python train.py --num_hidden_layers=9 --hidden_size=512 --n_experts=64 --experts_per_token=6 --d_expert=64 --d_shared_expert=128 --hidden_act="silu" --moe_layers=[1, 2, 3, 4, 5, 6, 7, 8] --router_score="softmax" --normalize_top_k=false --routed_scale=3.17 --balance_loss=0.00298 --balance_bias=false --router_z_loss=0.0001 --router_bias=true --n_groups=8 --groups_per_token=3 --init_std_router=0.0347 --lr_router=0.000419 --vocab_size=50257 --norm="rmsnorm" --norm_eps=1e-05 --tie_word_embeddings=false --optimizer="soap_variant" --learning_rate=0.00176 --beta1=0.95 --beta2=0.99 --max_grad_norm=2.0 --batch_tokens=65536 --max_seq_len=512 --train_tokens=462600000 --max_steps=7059 --dataset="wikipedia_en"
Below are experts of layer 4 (counted from 0) of a mixture-of-experts language model. Rows are named router (the router's row for the expert), up (a neuron's input weights, with its number), down (a neuron's output weights, with its number) and show model dimensions 0-127. Each number is 128 + 32 x the weight over its row's rms, rounded and kept within 0 to 255. Numbers have three digits each.
Before each expert's rows: a language model's description of what the expert responds to; "gets" lists some tokens that make up at least twice as much of what it gets as of all text. This comes from a sample of Wikipedia text that the model never trained on. Tokens count by the router's weight.

# expert 30
It responds to: Word pieces with an attached comma ending a name or clause, mostly places and people, such as Norway, Ohio, Abbey, Tucson.
gets: ",", "s,", "),", "e,", "a,", "o,"
router:156101168172139096136057126106193147168085127198129074088070089155121072118158122071112144148154147068161163133139113136117062124111110150073179125123041134121129115102177100131112161100109069089122151135086109151130140124121137171086150106156105118136124183079140133109162122179135098184088058126099124137089120119076120159092153128116114123158170142122148168077061092131124146141161
up0:121099142136150163161127140147155099107121144078117124118151149160093085079125173154185142157107140137092121110142141135203102144197114101160106197159102149139130134159135139094132170100156079156141127112056102148144152125127154115117133112169119172165152102106123037169158172150153110125096088125115117169148191049081157100143115142174060136084112165184159109076116146124211182127226
down0:077130117128108168079165126161137157186158081120053085151123098141144158121067109162144056131100110124107155115116125145110161147148061079136167118091195112209150152196132122141125076088070110066141151117119185101078110169133149172127169160153156109138115166141128100091104096170137145138138099133133103158070129175115081170133135149185120116110124086021101122204081097087134089127117
up1:089113097126162062161117138106083128150161136129154109142119148108130068173113067085113118100147105192140125086155125127097149166101088118123167098090123116142067134154110228165118141124123053095128170156193137064105109128135122130151153101148109115159151099112159144066145087108141171104082133093147143110125107153115156133053139096174169145093136114131128164167139129083126128098159
down1:139081149100109107085174203133141153126135124139083139124093106158126167175135166141194099098037136116139153074154149177159168129173143119103099192101092120166100105126100104101084160163155173126123152143081102092091102157138067200116164155152124168128169138192096130078131173146181110173193128105118072168102102141131111150133109146073149176140069127115106113124114093149115060106114
up2:203235132136106140118122151156103112132164130166144125067178152097124091101137122050117168129083134150133140152097141130080112064125173108195132140136057158066126111130116109124111139102121124077119112166119127098089169086084024172121119145156098163139161135084136091113157121098145140164156081126185121132080137141112155086114114108112078101087154170159120125117151126089118154160037
down2:116080162138160119061138117062129116139119106132077103153176141167164112100111130121112094156139092117139124072135150170106157160139080115148111142160128144158086132144187117146123162194131068143136123156159110117112128172102193122127164085104163101086129138087154122126119088152132157144123184162118191130101081078094142119163125128173112120134101134108155210190120142140102069125158
up3:178121126110117232139068110113057069128135165153114133112164098143126143089111104170124116172173151144111158139149085189110150135132171108174168072158119116118109101160138148165092172096190127108181141184128149133123150095137145164112128155150153129132101119074125158057131170165096122150175099123089133161087107153117130129080123162153151108133165151158064144097110169145166052095050
down3:112124139145135102077183138143139170132127105175107132128166167108112167094148102085102144130116078129155161118130147096142163138142115106107160190161139128094151151097132142110114132087120147132104144126156108088209144114155104074131123124105099103129134119143148100102107132135082142132094140165175113147068125099096127125186125078110133114091091124072100114146051129102118130156139
up4:082163181154187098110164137117121162153087097156134120095072112105107151125149143186129064119092150123156105152148115112090182119133062144140206086173150103141061122130152185080119070103111134169181142101121163049136118103158108122152115170115106165177091161106122189154113099086120098104135119128130106085111092106156170171147139097163152116080116158143120119114116162105119163111158
down4:214129055063156162109142157129079145140142177118106133147104161140124075136099107073200164167191140094050134123093105141164127125106127143120112173090102163095164095118143118109106138161136128076064144087086126194137138167111102061147172092156091124070180126153133046063091119120201149185201158120130132154139158161070126098086099141146151137137113093085107183131200148082145140127061
up5:103042145159106123115137112113101138138104088160070110114127166099141108134160124080107145137147082119129151110139121096160088132135097128077096163115153109137178174109205132154175169150122151118079097162117091131126159197170110182178091080144099145139134170140130105098120146132064115138122152129150150155167106163130036116173139162160153205190105089154172144188127131097132105094151
down5:128131118134155151159151089159198086147115131122166133099141096132174100094099160155126092118131148177145140116181140173051137156092147090164137123119117122140086095183076095147116096159130121090200119142154127106151117089113182094095115155126198160102166100095102110147148089175144120090091141101103132094114108106145091161112069092135111108120131135191160139054111102100154115147102
up6:098153122177171134160179113153073109029154153115163084097111120104114165091167068120153122114127149110144111089087117130172136163110208152133076102099106121129137101100128138114161112153127191126114119108131117160093212119105134119157139106138120088149102138203145111127187099146124086106095088100136111156117121143142110125152158132111073134109069136102149140168095100063076183176065
down6:198092138144112141187165137128087087156126154126126136131088085118101173192126152141129117153135127139102161127103119154135075121073134134130166126066134100168089145144077096128127134093120185126118069062131171118140071122232135128136086135120148132124157153086102150131156102090129128153126064089083118172128079115111086151153136148152124164131131114145148201135096132155150111102132
up7:098107115075123067172097110113089122162145063144139100073117130147154154188160178127125142159135130090111135134162132110169175131075138047178094133009090188146199117162075110101129160088119115147112087109139066150121084166102144140160113116083132112108161151130094131139120146178134114098137119135155113138113084155128117122173131156151208120190151094140148103155178126177136128127114
down7:181146156154109158143108109177163084106087099141140138118174160152129152056066127147101113100159156193125075156141128142148114105153171128093132120125131115123111095039158173115144097079159131148156153180127131096166152124098128083083179146131139136144094045121165146096127159107138118081084121130092116140129199092158119113114140119139139115102074219112123135092124094085078165137167
up8:171073151132123123171131142149098145112047154177120141106100159116046161067119101119143154133152113191081154149128173132130094174117144175115066135172147084144099115149129153106136079135149131105092133107116165234120179109100154080151147137110149161118151149142152128068175174163124099133185131110093084134119152064192092176094115132072166070093103142149157129152125164131091162165111
down8:088092164132094176122106085122164107125141115070125138114158166113146169152129161173172128102164112186145164137166137198107145153050125131123055107106172137134127124126144165192195104172105116122134149159133131185144106088125107100142084107153124119137088124156092121191181179160069146148133070160064129156097143188143180155087188152086078144208126159137101134086154083107158132137177
up9:085097145167186099136097106169155149101126139096166114150133104170106170116154104101158107182141106096115139139181136108135102176153088103203100159142165128132167050088149142143096125146177061114131076163113140085179097190144181101103142162072175086113152184225113165135170151115158141103118133083112135172131095166148102152121107138135153147129181121130161116138126126135144142159153
down9:165108109127156163156110114082141138118206096126114125165111204098106113108163067121178133065136163104140147135125135087118132104109114084034099120113143126138111087133085126099165127151101152158142165113120160117112105133152117145105144108116128110133135107092157119180120213147146118135193076143179145146164101143143141136149183104138137149120113121184118104167145114090128159120148
up10:136138143123101132179133155125129136204076086097066079194170117136126141079068091099150166127155104123139152162170114158129164103135121152149109118198064174128146182098126168104109145094139144177133109112120135136071183113188237072128167179098095100157111161092132121144022135167157146100144134099151129128123103092089161154084129148153109100130132127131106097123098187090104121154081
down10:104159161144073134169178175095114119166142115103173154136125126118106153077175080108116193140093089091173170101147118090116170130130125159113157185151147117171163126099142154164139086145107044103100130078099154139130155142088125058076111127119109107164145134144099165172146117121112142142162134143112142142126077133122092157089077071079142179100164131125164088161113182156071122212169
up11:094096112077130084156123072123091107078142080106135179154160141186084154089170109117104135131081142118157123135144105152144152142166126201133113185196171101120184148150149117102088116120091065135127181131110137184126156098081127140093145117149192117121161114164132121125106126118114105098115141141140118094199102076104138158121175141139186127147072134071097127077140151132161114080092
down11:105168103146137126133101137149149141108093163134093124110103062091104103074098125127124104181194111151065168153195119153213128137141139133109167103084113138111133083112039131100123143165088150097133072162211139131107076170174135186097172149129195081161119120137116111131058119130136133141135086087101143158107138187183094078213094124166060136107129061140153149171167114159145146163099
up12:129123097194119111130143124125131100129142156102026100147158154100078071082142183170126167065154172171133150184081108121132127108128168102111114131089103168141141091118061074111134108146137178145119130113193112169109089116129130109184122139155126164159173149124151117091104117151128119106137156172120165176116098126119093133177142143089124194098125114146159091161171071169115131168137
down12:126170123153139128122096071090143138102131148106212124118075085113086134140094163110170130101099131143160093158153117119131128122089079098109152075138110146089098172134147118106115139095131075129105102084100110162188094116122120138156150124151205131119112133123087138143157169147047123115144035084090128086100142142140190106105151174170147064164100086109124136149072180116109172116088
up13:097120114092084109175180105080140157115163146117102102162217120109125122090107117101092126092117118166136101143143127177089128153087141146121173125117120075146151154098131133139134091164114118117143131071133154181120196142175173094085158097073152060110090112146110171064073095096158128115144169126141093178133105113159115135108134073096126137134152161118088104139137205133078216142091
down13:158180173150072105119143117131131154126169063104143129118142147135083129101069069098148154146167165102142214167091090072157129093117106148095131165174109115171149180105101122091086155130122082099122078064087142147077147091139106074145118176110135042135120103075159163179060178074153115154127160134139149144135108144139141111113151163147160139172087104129132105145097136115060096161192
up14:199111122070108131151095150096156186126096133074060104130123084187135102107086125180133113116124116143160150145115156152151081169105124176158132213144133107156096128148117174150162147115153156121093138103098095153102198062113191113168132112100127099157143085193112109131081129082159160140085155159082096131168153112126099142064073102170038180113133126133130123102121082131155170163197
down14:100140130163103129180201131125101128096092136179114116101115137087120177177159128152171134104088110120135087139130081117149113097115127122130110170083095103128157193131137144091113130086171142124141108088151113123181117239107157153133082136175156109084121149135105115151140172131115083140075063139116074106126101211115149142072141134108144139190099016138098085155115167145152131148095
up15:114176144144130175133157141125171093088136077131093073089144097097155090128177122147087093086137152169125125084104068147113160121160170141112141155087157153071167099068141123168108124173139139115078144128117189137102117158158121116139054121093078122145145116186154087106126221162126110133136183092069092146104171134163119103146117111144086153082083120176096116145167141155152131128098
down15:080117095081164143087113124150134075084108092139082135122119140182083147142130097142152112140078093174099122148079126106188185110154099125193164162171172120152175159184129097104142136119166140130124159142114092126125141074169165152172159112125091092183128147153155118123172192173199101116179136093202094156158164134148173083126072107096185137130136053103104140114132145143125121127097
up16:160157109123145195225092146160079070141109125080132154089200095111137168102156133150194157148108119120116156165168163147084146108156157108137132118119173151172130143070109119129139106120082134162171096144111156054158170118194095107100111096167154095126183104123127156079133122058050132125086137149124123139163085092152113157148092143143140094094143113110125209171116119118111116166124
down16:136103120163086179174171184163101139121057146080089144092094125093176087060085133177116129169139152135120174146134139109105081102187098068156162101129083176095183135061152150167140137110127156114125148059152096107156131177148110083124139124116133164137134098183150144121166045118151153149099131127123108083214112080183098133143120145142158051135114153149106118140201163126172165116153
up17:151125092158119142107113138173096159140106114188111133170149145154104111191111193190073153133129113095105121119094080078105119115137177108119121107106177140169157206121131115097112102083132144169096129162095121145099115179092139102097092107089075151078113140128084099122167133099176133139104130191090140131093150128130114105151104131093189120154164169093120123089102047149153084070205
down17:067121107158167097098117143119132142097103160077094143118122107133161110087099138086139136128145136127138144136171127157122141107086119136149148078165091135118103137120146120129156103168146157149138144103162115142119168089125142078124133132103188128114080063158142118126119136185094159114121119102162164122148090131137136085117156091165096039109103147154100181113146187160148173164088
up18:083122092084175190144170100128120119139135166147125110109111185096185121102117113132148114093148185075148099115134123086170111095150113085167173094140182191155086143170072179098110116083128130131162077147098151163141139097156127194108103143115111152124109106153098142146140065135125122124155178125143092063109147150108205175172153159150090114145097079143179164138107119074112184119093
down18:141062122130183135150121099101156207103145100100065177139123137128185168143113154140180093130113149106059096127092149155133139097095123105120183123120116066174163192190094124149096142139129092128125084136089196098136093104137130095145136132104131099090111100159113151120083114097109146124155120106135112105151194135147181107116087128157137154154130097096128099160123109107180086103079
up19:125079117172178105128137110090153185122126113158061184150147134081114146135085131105131125138140167179149137115141110165148138152108149104171121127125091154156167113124111137158106116093145120112160091119114099173083159108141130209213043145180109164141176134055120101051158121145116139173135129110074119122113108091112122183164128106155116139130129119142119118100164107133175066158202
down19:103124173096107136147091113162150094136144134165138196101119112095124175142132169132124151094085097114095073177109070120130155102141103162130104144123125092116104188138133116078100108142138143150109181154146089108149087144135153120088140136116128124105115106129144141144101161058137118112125103196138122098088054106142093110109151133098105103186053100138081122108057156151145165131052
up20:095118100158180064104106114095126147090181108066136092169128154125105098171098153069145170121120104085152192135082091182108191082104147091167148153156100164129172140132141155148083101112102162144110128127180122131099073115128115175157138083150109154107087143090129128087154080130128118159083181159131121073090121150133032105045162139105133156172136089080110102088127081178155110150094
down20:117111137154114086169126122141117110150139122153116175060141093106172141135151121141128093116109149130125088057095147180147143124152093097160172093135142123104130133145133118114088081118150133161160144142131191110094126050115142110102091134024170161152121048108137200181072219156121121160125069091123101153175164169205179127149132111042096158097061182183133130124115100108111083093141
up21:166169110175148151122160096101150135185168103189070139162202114082124153135135159108152102125087158125109121205132079151126145115142140062076097095070139108164148146091151133120128100067128119097092130059113121127093107122096099160102125159109110119105090195134147121048151144128120131150130125129163166113118143124138069119146157081075219164153099139178143146129124138132184149120146
down21:090113148107177060081128155112109149089101101104170118106085085115099127176143149164104153142151169110172156133156138064121106176131135153180143157154084166138132181090169066137109086146098105094188137117122137158128140142122114127198089156145110146137045069141123158162152073129133164135113070095095100141119124123123197123103141193116119149122199129099113087092058090175097118118120
up22:182142121159113167188187170158089113153143180164167047094116119091119106104095097120214149147149166180129141136186135120127090081132112132143060122163093151084103082147049131133156163105148179118144160151101169174137167137125132151133156120140124083109126121127151104099168121101117138122159078121147138139144097177101105101107167104077085149131074162151124156140096025160146162122123
down22:130131095172057104128146092147116150178192089064081140167163140158136117115138112159104125157132128111116093102138129152123131138094156149104089108115161172130135105082125122159137142162111165089100116165178201077151152105188099088142075147098154121158120068173130152128150133176114116149074177172069146151094124179143160151126079109088119160095182161115117123130186085151155121182186
up23:169134166108101115168160165137130159137124116173102108166122088128134142147197156123086131168113127105168209092125129151095132129089142156122120113163111092096107122078152164118162085074121123105104124123129160110132171105130062101137128128158110126108138126122107126087097157129194110121143133215176149112142117100105112108116106087172133137165135160109121146155125120100143140121151
down23:179136077072103139133101169117116126181153158122130122148113089129101106137148123055094106148110113116138171034160154054136100106159136192151117216116133164135115092121094167136135159197120101098124106177063163126125072155091110152119128118141136128162160122127151157122149073132161135136122124086138099122166147093124114139153132119106116087140190099092099129086116043182180130147114
up24:132138149112169148119168095164130103102076124100135106120126134097124096093151125169140154112131130110112170137114176074101123145105120089100136121144122111104200092134168133147159086173101060147081133110125106108122191152174065107116204130128161160080078107122150083078147126109169121094135119083215156138150132104170122117179145165071144148140140124092157102101123107105176113107130
down24:196111112110215185132129152136155092085106134179148141177126111128112102098091109156098174122136172116141186140145161105194119100183181116081137173068136136141174120096132106088141097128112122133107112144136171129154139068158094132163138098146172160106092157151147105073144070122136116131166108120114107163073156123156153135125125146146224130107143136163164124119171171114158134115089
up25:126090144161114220156121146111139196122049135121081155136094122151091157145125111155138091125111146154102137125122076135131124122132140135122186100185063128092073164137122130104093165131183147113153104137113090143100104126170128151104107141100091147126152140052116170093175172140134119107214139117107133159131127065107162175160164135183073129103114133134165108118108181131112140106118
down25:096103167119177115070161116064136127094099144141101087137094118096104135149188131108108185157077060084137161198131112059135150123159075088163128132102136113195093128155194119116180113139149133182031135097056104148131147141151170141159127149134080166159141179123109089128113093097148100143123142159140159108131116108080146162069114080180127096168146112101084141144120205129185144137143
up26:178089124167146155143191096167131142111042204165146175156189070089166150107111122135151173137143112145168168129120136109127138138082138114101171090119181087114144112166070167094142098092161085159076182163103107190090154086151109129163132165126179107108143133123176111122156117119184151122115152154089108063124172068157135179142173109136137088141072183140128124092063115104107133123126
down26:142134086094133151148130145161136148155153104117136166146133136099132073162090101114150090102076154040149078165111165160145138081175115099192162081161145160108117127097176079135115114093125082140145126180138130153086117104136111170126169126166127145173077128174135143109153145079079186124164084167111149173184114178116137131143172106158113144156132135127097095129131112132157131108085
up27:149144101091212177142112156130173107123101116130107083081173102116125125141150102165124118157107172141130127066110145160053112146112157175169114122143144105108185151100150154154114119106170124236120116123124165123121170145181141096084068113144144078093194093119150106097123096092134064121148160155108129140156115129130154137117092146072136188113147087077101089125079075097102179142093
down27:122139183151124146138141106147106118154088187095112140101050153075119161127131115085095134111147117162101088145093088098109154153098114133163129116164166131105154150111097163159128100134118097067165103144229127176201045141178160184131072137123138080099135155120138086081128131150096100167160090076095175154114061084108166145084133176139083112106110067096074163146131107072192118112187
up28:116139137168172086162157217125114126146131126134163132136146163104154151119172159108209128152100193116136107141131119107148062144150169177126108111107148148133113160120193137136078145151166135102151085157167161113108091160179159123071132127166099164179162189166125135079107140138164110125162115092116138157162137195208082102150071121121098169146189126128092133119189090066101133112128
down28:122153075174121142138117083155116109124116178182146083164129126122111125108127080132161061133129139136135106083139119132195126116134071114115112127158193075110160116130114092101134119145168121191112088121114078159178172206169163155198143189120146100103134190105112176152056092122125161128171065139164079112154153149088064179113151129084122129143144104130121163101107101085135123116081
up29:147159121078124152116165080148085151102142091131123124144144179134176153159083130163111131128116118129148126139129121052168106079123155101129117113123147187092152106080160100078082146122129160084135122146051072107069158137098158130114131092126059112163097153099125143182126167195160151200124102105105163153163141162099081166120119105151098113148116116143183152144139140165089126163137
down29:107120139087104146134122143127131099186069157164163139093086065135142170135144074103149069120122136174076079126105115093102158177134121088138214163127086131146135116125155136134174109078113121117097070127038132120143080101164042094133073101140117135132169113147124135081146130055101086127100142074141117129155100125142167096109117151174164169066159121138138149207083103065142157107142
up30:137101146115163177185162080078100137183086169169124057052104117178135148118116137136148134155132091151132111132144139110189119117091100146114108111159113136147051101143108143095152156102191167103082177121093067130199118167153167103155132158140134165188122164080148133178142166140140066124122104125123101175139107123094136152140152121178111150079125172147147069148157138104162142124145
down30:125143084149134126105137125163130120078132077095166133147202130125075105104103118149186172141100137137146114144070139147075150081160157118143093099156158137106108060107153125147178122130111125138165153076127156109131199104175108151164148103130142151127151126159109182126106086125137187109094145129179106137139173103180090127136094155096181100135218093113127133097146130137104104161074
up31:135094115208124134109106132126159116133120140143030131143156096097097092157124203186152118139127153151113145157132104161108124113135114146099098083113100141085114108102185125099077093086134171146118152081072135134095099129142127114164118091160108134169123103088137113086171141157039144137130079119096179152138133133153077140101132126122132183120134172114106152105194150207095107124128
down31:148109103162120088158128109179162161091148145134177141126195164080114097117148138119105110104125129170180058203160126117082125168126143127097146113082175112101114133132150133121129146172146109180150154114179129107168093138143185122126171151141130128136086112117083169155151141102152133121104214189143148093102148155111148127191132074175149103132124145129132138144149171087119096083146
up32:060145137105131068139103126125191164095131053101129066150115125104198129144129092058122132067082168114111172107146124159073135106128160103138089180117131152152193101139117102119125132107156109169153117152117136104111150102088101178038109120124182134103126133177179143123122091128119135114144148153152095179152173129174111153102101124167118128098135121107133179155177139090120199140112
down32:100138145165103133095179169162123094143147167102140144115122101056110180113123132104066133199116128103168163113164183153084155138138158111080121114136122130136100122112121187085190129131117092070073146155124133167119137155091149098162092152105083131098121159123149172145107115082083180122072071071070147076076146081147109132115088161073117068090158174076180148157082164095159143140131
up33:034144105075150098119093135117166128119103126147179159137144117133115177091106136090144127133154101145126115179156174130173121120179127138121134159155115130130188118119111140138113131165100066142182079070141169190154049157147095139148136172155122082147126143147145123175072130072151146098083145170155135197130068068115102151133166147152158145089118107127126130116114074143074078097085
down33:111112090120212133119088142119173142125139115150128111128155122108115150112118109168126075145122108098076061175135114132190087162142212058132163147158131099096149065147078145111122135118170091125097123140119138177162111142152118170126162119096175110107086130193161128093134117082108179118198068115181122164143140151168103036151131110163142158136153099099167127169135160151087113098129
up34:136145101064106167081168118123110172079122149129079123114151162074122154143067061112079131136158156187098065154145134146165164112127070142122173105151149144131112082097160111131156137155172094114134085118075136145136142141091078163091175148125170100121098106082138163094110140137124117175208127159085070149157067110078193147092135119129099100124091157178093103104115198166100156117150
down34:081158144130127194165124126117140061155154131137153149109159117174115116095151120145154168127082100127131103157161131188105163089099181164136135105144117145094188151127106104121103102094087184201137213076169092138129118083084146080159100091159177175162132124137123134156125160138098084084101098183157173087128124091192063079146121102121155080143160134175131076104180079123147096088115
up35:140120063145153137136136120150129091105078114071129095136130141136112085083144095110187098129126144184127150122143158131111107132130165094108128105128142152163126078153093106083136155150149157164080150135176135108110151153201122148107144166114122096106143120125150116135139104154119083110124109100067197168150124135112148186103113167122082178103093119123107134128073109101160111189057
down35:064151109109075118096136134107100081121132159210097108168148075118103137162115060151144080085121107129150145115141102082124093162098067143146108156122162116190149111173103127126122130138144143113128135110104139204143092149120074107163127121141079128121157167095102097137152101117106080114056093146128098193093101154126134167075159170113195110115127076137122123136107162157110130138143
up36:153081208133157152138167108166125168119080155077077092140100113183153134124088131183176104180142108148177122139128101143078091141167114160155149137191057125121117085091221198081075104126137193099132086092099110101155160114217128132129101103114136078140160172119161138073113168163153086132114125084119138135199084145157120146103137181156131129122096108130105083118128206140123150123063
down36:161121115121079144146112168156112132176092062147158100148162126118098145151194185064130145040080149108129144106127159176156158160117158101094148123124128138136154130131175164179081075203116095079110131159082114158097090062118116110159096151104133109125112141175101138140170166125109132151156114154074163127200174143124166083101175066139100098109131133087114160141105104112103087164108
up37:132175130151113170140165126092171184100137105101130104102189181179091118099121121104145181114151160135101168108158146147137157147160144162076127215102162151167140116111170084174181156136094116099156142133122101115117113145117154151200144156084121096123130201172090114160094075122145139169119155133204160115144127114177100136119108073154104090116157120202160151162176117081217150076102
down37:111102130138103117115138119122136170098100112142144118142100100121154131175092156154110117162142093108113154081155088149117141187128086149109096129109143118193166164165121129140145178108168128021117092083155165203104123140107176143075090093113170147105173132133140119126126120140152030110136129159103067198139117174097143160105126100075081186078129135082167144162112136159081124134123
up38:044102093128112039122113150168118192119175083130163211092151128102128117128132100092150133096127136165161124146145162101123110158095118139093094167113118139117097110154101169153142106133085108128072160161144177167126132103063133075106135100103150123083171152192095102170143103137148197123092149166154142107113131138161124129129159098159129111081111098124105138150181111074136124143181
down38:178127087119101098149142186137162160146120138163134120145124095116120134100112074154096077175137180114101137089135135104104074110199117142151117192101163189143138085155118092125123163167125177150117115167110172098112071154143140189133112056102137139191151169108139120122120109057135100138100067124213106089199086115119088170189144137155178129121135132126154107109093055159141190173120
up39:169151133151136149169150137152117096107110169113161105108162070184094068159060122093121185133127125153140205102090156141133150119107097109100121123107134119121097130099165095090125107117104190109108172126114140084133114103121142106162113190139082118160149187125094113172142102136192112177061140127122084113116087140128107126062102095123146138099176126099148097056117127155178143100117
down39:078085128110119150127090148124072161142117131130173167152127167091128115109163163106089138152171132057127138133129080133110131101132190110132156094130116125110109097105104199116214128126162129123113063130130115129133169125106113163131140151116140066103098115127131119061095119173062145098186153192101153118076119138125116115184163134135101124130159127086107122152145155108037121137206
up40:122101152104142124088083032090181158185144126135144134099169145111120166075108108138114130118099138108126112158109125151103148078102130101109138167159156108088149083098093149172102120126136089168114184084119175155106099115191203143126123115178116157102116149098160133153105165163134109149197146123120149114109123133102170145100209139133124110146143131144122138157085105107147149080151
down40:106080101043117131169115182119091063160138138149120108106148096110052126161206130090091154130137137170105126096173138109115130097190144123143130161146102154117101197196156104087107101154166188126087171114086045091092112134084194106155149127136120104098114107101128111159137149142107115137152155153115120130147089138048132151112119082122143093121122073145166128162127129132150081161127
up41:191099193136151128107070196124149149134120088155035125139070165100109136135132120190142128093135065175098090128131110110115137148139101159084141106088093152136127092156147107149132151109145090199123148124098112091094100156117107119088095145132136177103178120062068138144132194117116124129113119101138094164096134088099153128134121128186173120100090084156127118168137158086116099157232
down41:120104113074116126107167131159174100079157159146100154075101081142141087110150143126127131170144120113106193105090108112104192170096073099132190099049178098140173144154173141111052161139129159124146130106176114156100095160123197131110066157190173150131135121140153073098114134131141115210086091086106136117131076179117152121100100137144127156164141137129154162138076117119142084154103
up42:159131078097131138109081126140114077164148099131148115079146100104135062163089086100101132170178104115121104089130079144081097118128166030145120138102164134141124166159126120159103187083184123125109111101124095066130123142150149192130128118118117144080099131140128144095183086126096163154113098131166149142122117200112118135127089138069175188162203161113152155083139110147104157115151
down42:053111163119154183080118134154127152124097121100112136211208141123125158110088142146178115096161142182129145139160188153137151132139115095135121109146087125082141134096184147135117064145083075188142125120155132140135143167116125109078137160122127166073106132103127125152137125171172079137145162134125107171132202115153118108170152168167169107129136117143095089172178180085081122102121
up43:140138169137098156161047107152088118109088186101098106152125128128132126121127125153139136144146103149101151197169083159182124120121119085137093109104095106173133144111124131075132170060195158093132083103097133082158126112136114104119146129132094176170056140077147144130103130124150079140121040106121107148132141069114098132125115152174095104103088127123130129163132158129164129151208
down43:153101164075181143107229091143141111137166129153146145081084119118129139137094141068109115171133090213114207189158095084115154108109068094109169100084109130181156108121106143131170144123092159107119109097102076155145070113168125133114145121141144062125177161130075100137126096150123128149108123076114127131113096126096111112100165131193153109190064111105156158083149136158136115172149
up44:181111122091032101111164142129098149130107129168073096144079105133144160173091122142103146194067125142141140085134136112024165102128156186093176141054153189118098051113142140093141120091095082124142120169107178118155150148089080129161135108139122075161141143087177160120109153106118078145113115097145154082104146174151135167122111114169138126108097129131108140149128142104064188132121
down44:099185134138155103117120094092096108136146143155141119146105074080171153103131093092089138131149086117118112129152142142124092155077162136090171171089140179117129167111100114145197175188086136127143116151131079196171082146142110084169169114056184124164147090109053089136083111097097133111121132112160143098146091100134077139148068102124133110135130120174175144107099103123092153139156
up45:174191157138099133124149111148114155173105136189187147102141184128166141132089085127109123153131066135145109098137130077027096105158116155114140125121093130111063111142115170139124152131116158113151135135049187098144159112186095150089153099154190167121163115164103117159183107089059149147127139164150162109089129156052118115126123095110147129096169183133076159164077139101132098146176
down45:115122172112118085134090151125105097127143112120114148117167122077111134099146147148155169127200165147094137133151097151094118060167156141059147158104151146142114127144097115137179113157126130140167142158160155082152092138110100100143150182079152086177124127119165139146098164117146113106120056122117130149159120108137151086140153141125112159179119154110080111100110086160114057119128
up46:089160135043095131220104148086189136171102141155154139171148103116134126096113133102117115150122072146169115122149095192088160157140119152092146138152136176146132091064159139151142092163142140142230086120148166165165169148187105144126133088093093124099075153125124109158047130116094105225130151111147144112159112133131096123123089083163138072071157093150128145086091140069089167181108
down46:113164074077118144119120121137151137136070120130122169154141120130144101144110067142114117143082062144164157084134142121145177226111153190140148169134156190186162147114083161148085122150114116119143191131127108115137159075142131065117111112143182106151080075124063145114056115176127138166104176163101157060120123151115104106095089088113174094144126180120162160079121141169068099109079
up47:118163080117100107093105096123101124134147115090134242131123143159132066150115135178072116089131082129124046069133093184030178135090155141171180089179116118116143071125143169138132106170120106167117161130139195111096180132228125107177108138103142142079095092102131163091125161145175149118113106086096158173155098115151204199054121119109138127116170138084099162110103122097134142167163
down47:089141121149091135106093168128109137136150074094154144152090093123155136187166165182146090140046156135119126065120108179087145132118184125170151159096154088136163159115092143156114123118146099098083125140045146121135105129169129102166149083117072102151109139123071107125180093156119148106191147069096148167130068124175103161111134168080167162112179115103138141077143121125041082101149
up48:197167109034107088135116113122063138161118121113116118147118127135125158117151157113171095096149125168116114072113212162108161144125150103152146131132127169159074051178139144112176171118147208138142128174113107105159182116158084061077167172024093062146067155100127125092111149122145129089149115115181162143203147177133142126079124103142165105180124161158139168132124112079161104150091
down48:115143095122148120154084136202155145092170156116108116120095106155127057132055088047100100149100191076127184144140106095113129183114109147126113163145155086154119158107086182121167058169060086079060174135118143128081102135105097169089120076156154115102175139169097111151120152103135112124136201163127101115148097087121089166110093106200133154088110082089119111105133115136144150129123
up49:202140159139117163130119083128124145170135127151081077077152179156097168176131152104081184142154099067094090091140160104144183063129144137134206130170108210164135189106140088101115089143112183107137140112197090125188105134173068151131096168109117104160116127129107133119125118130169083140151102121102126110128141096139099096122126099119225117159113128150198143118117106178156155100108
down49:204143095130037115140192147142125101106156120161118171155080112098107123185091147175138096184128121136114102069163144082150107157110106148101086187074154138096150146168126125120103154129140173127116125129133149080100123151125115148151127091119091130153148149104129134131131105062127101170083104143163142071136131110137137143149156151130176159148161154111163116092042082135155126136162
up50:086126087159143179096161130103127108135169081173058126093154108161114155138087089208122122090137138112071088131122065177150088152127121150008097121162075145081163144082095138127129097132198169094080163086158122156168129157073144160147106200162070190126153056100161167075095165074178143159088146097160117104153190102168108132140110123061106154085093117181160128169078107059130123135134
down50:106163135112070159161092117070105107126141115198144151127133150071085152123065041223093165130123126148085058063107085100128129162138094161083167134153076141131138117150111151130075163126116122106139138101186133126110041122134116140121175133122129150171143126102154194062092159154126134163084105125111115150099154100168108112173123123146059143127112159117114141135088100118148120140156
up51:150133173146075056115078188143117184118109195154178165175129132098079046108141132156105125124119103156053165117162149156057143126136165107125118174123123074138185086101103131171108101166133116123123146177185100150093187154122151164163171113112111147080128129117166125088109106155142086136175152067067104173107100096105063150072122111078114123165122101178106128110073158126128193136135
down51:114056127103138206174143106101119116090109112107133101138138113168131157160141125144160097132142102141117164163109075077176078152116093114096138119120102154157127145126171120157114204107139174189162098097106112127174101121182093145134170099124071167120106102125137148122152095168096163132177176113136104130157144109071169152162159121134135186165179169099115138132125058135148100144149